Weights of a small mixture-of-experts language model, trained from scratch on English Wikipedia: width 512, a variant of Muon for the experts.
Below are experts of layer 2 (counted from 0) of a mixture-of-experts language model. Rows are named router (the router's row for the expert), gate (a neuron's input weights, with its number), up (a neuron's input weights, with its number) and show model dimensions 384-447. Each number is 500 + 40 x the weight over its row's rms, rounded and kept within 0 to 999. Numbers have three digits each.
After each expert's rows: "comes after" lists some tokens at least twice as common just before its tokens as in all text; "mostly gets" lists some tokens that are sent to it at least half of the time. This comes from a sample of Wikipedia text that the model never trained on. Tokens count by the router's weight.

# expert 24
router:442539471516516468561458521530644430559473476552498445468523537512528509551482445484531481439534493535488533447537475450510492502502480496505484555527535573563480523562476523498518479475535484
gate0:517589466512455410555412561436509521487410513526532531488508513531440505505516548497514627498468556556501502472531462520425534526460530550493511470530489552531508532499541466479479507519494453
up0:488580530468467396530495520517517489547471513505465489540562470523443520509493521495494566485476505553483475467544462508464560514483460526476545456520527511533451481522483501456494475488464569
comes after: "s", "6", "4", "3", "5", "7"
mostly gets: ",", "–", "),", "\",", "/", "—"

# expert 0
router:500540525526576493573489516564529489486495491530448516549533477509516495518449570579500510528511510523519499427508541513527469552497527495509520579559449503564476565526454504517404436459458432
gate0:509471538506535449468522513445466472516497565574530539483485505457412474475492513574442480535474474493501502476507510471569534479493537507479543521484526507502486524597411490486526444535454493
up0:464516529513464551518478516466505480531443584482531460476521475569526463540416493568481462488497470506648428591476521572540485461614570498487561553479428424544458569544432544556456478389448516
comes after: "\n", " a", " A", "A", "3", " Born"
mostly gets: "-", ":", "c", "e", "):", "–"

# expert 25
router:529526525479464542532512537522508514460448541502532503492535543430454531479448497469469517577490430486485480420508569438512444544492485499479447517540504549540421496538490431477467485435478397
gate0:501430468562442545453535523456506491501501444446468509517547444498498525488519482496530479478544434429529570476538588520513496538481547530539539431474489404515422517534487539512475516508515526
up0:439455541498493504474475519512527478430521513452456482517540482380506491499531468494509533471432537495596470516447566533507569473444522536454496447497490361451438480487442572516501516450475493
comes after: "0", "2", ",", "1", "9", "G"
mostly gets: " and", " or", " &", " but", "p", "um"

# expert 20
router:506553493471484422496508531530528441474599483563504486475491541470429504552448479519447583487548552482505538531479525471423430523543603546491467577530553517548520540439495450484469466498485447
gate0:561435465548469523507509432558532473508425532515547508509557562490484527471515411485513523457546475499468545560452509538553587529525500462484523442505577475463447465535531477530425459531512548
up0:534461526513480428530492461523480495495422543489442531479602541493454475460508432527556478523530465494443437524458507526520559524519501484531530499602492471516445436477541526477485513504553482
comes after: " of", "'", " in", ".", " to", " for"
mostly gets: " the", " his", " their", " its", " her", " when"

# expert 9
router:531499523550546533603586526452484518538526464508429434477588511452473462465514476452490560556481553576538548443466521581514451477544499435495482469535509538534480535503552527571520457494531531
gate0:518454452448439494481441493495480580517571475558527537422536535507445415496566562507506455489530458504519547526538526507460486457531494447474496563476495473407476502499487502442457517578448501
up0:493474475489436512495459480502525500479531475467465489410502532499481508523577550565516469529543465465452534576556514481464486442552543533449454501447497479438491480495522546425568539499433492
comes after: " ", "0", "–", " D", "9", "D"
mostly gets: "se", "go", "ish", " so", " Kingdom", " century"

# expert 26
router:417462458464544504559514513566552452504453527429527447566509509469469539518474514518473568462523475527433536504474549436443417487527486455473508550518530522540538549534512508513435507480557460
gate0:538578584514503546498506496493576536503423519490560445513477542541444427497536526504525464467532486579479560489525486451460517536478458507532524497510521546566493467466564439463469603441520529
up0:560503546490521551511447491470569507516407523522541487536502569493494448479515528492529453520518453558502550460470467488474563485493463487529538531486487490530461432450538462491436512398507543
comes after: "1", "2", "0", " ", "9", "8"
mostly gets: "9", " June", " April", " September", " December", " January"

# expert 5
router:444528498555567443528472568513570507490544548543496519546492498487455534476461489510477524526487529570475574413532492498438501509491469452483478521537473456474546460471467524557567441482533467
gate0:476464537504457392499502531469499452511553523558523545509553481454458528466506458573467428506435456500497438493431546435519504566533497507431572450502486412516502492528539524557548484476454464
up0:462482498498522431496510468502467515484524589558524414516490451459487535470414481521503494513478531487495561511499530495498467535530500483421509479520542408485451508509509526589538541480516474
comes after: " the", " a", " an", " A", " his", " first"
mostly gets: " government", " She", " son", " father", " President", " century"

# expert 23
router:508568531497505486611495583547485478525514480468506511576526396512404482427472491500448509551453556527522482491477488469514541512498581474536516580529496475480484477478512522484507488501565440
gate0:485534427528472466489476552441413487473557528435527555426574509526462458526541529482501536502556548502469484507546535478515532501457553509487491440525439549502507520505524519518469545475504484
up0:526531522562575482509518493449453521521520519429496551444513508488443442478524497485511542464543529516548491546492523524467494492512561500525506482456412512498511485483570477495489496498508486
comes after: " the", " ", " The", "The", " his", " St"
mostly gets: " have", " has", " same", "cre", " round", " Order"

# expert 13
router:491546474572458478535529525421521486559466497512471553581479499534433544497415501493431466527515524529454527508508478471428413533480547519503501510492530497454515481485475549590486466565529531
gate0:503530553503501425534542441483467523590574461518504432505452498428464475560467487585493586490532532508495505470486465528519519481539511519549419534550533522452465426500508544547457486518567470
up0:416580501458530493441488503473517421525511486506519462482467536521557565511447429472476556505524494627541487494522475453493468476477525476462491512507498533434474499379558468520465478452539432
comes after: "-", " and", " to", "==", " also", " he"
mostly gets: " with", " ==", " ===", "″", " played", " won"

# expert 21
router:525514456544485438520427529508523524471461505587525517489525479411516512569596483500446487513476544484528506484504538542426478450452506507493474485512503521586578491549480474435561496436449453
gate0:536425430501479461519554581487502517407448538474495397486544490451507510516531530481541481474535502522531494478496524544507552497532511515483559517491477480502535490508523553438481433480471503
up0:480436417510473494477590481479490536397429538508498461494474513435535537511474506539545501526498510499474429479522571516507504458520530469529529496493524450457549464496485525512480486472468465
comes after: "\n", "o", " Le", " Ka", " such", "li"
mostly gets: "|", " as", ");", ";", "rey", " Edward"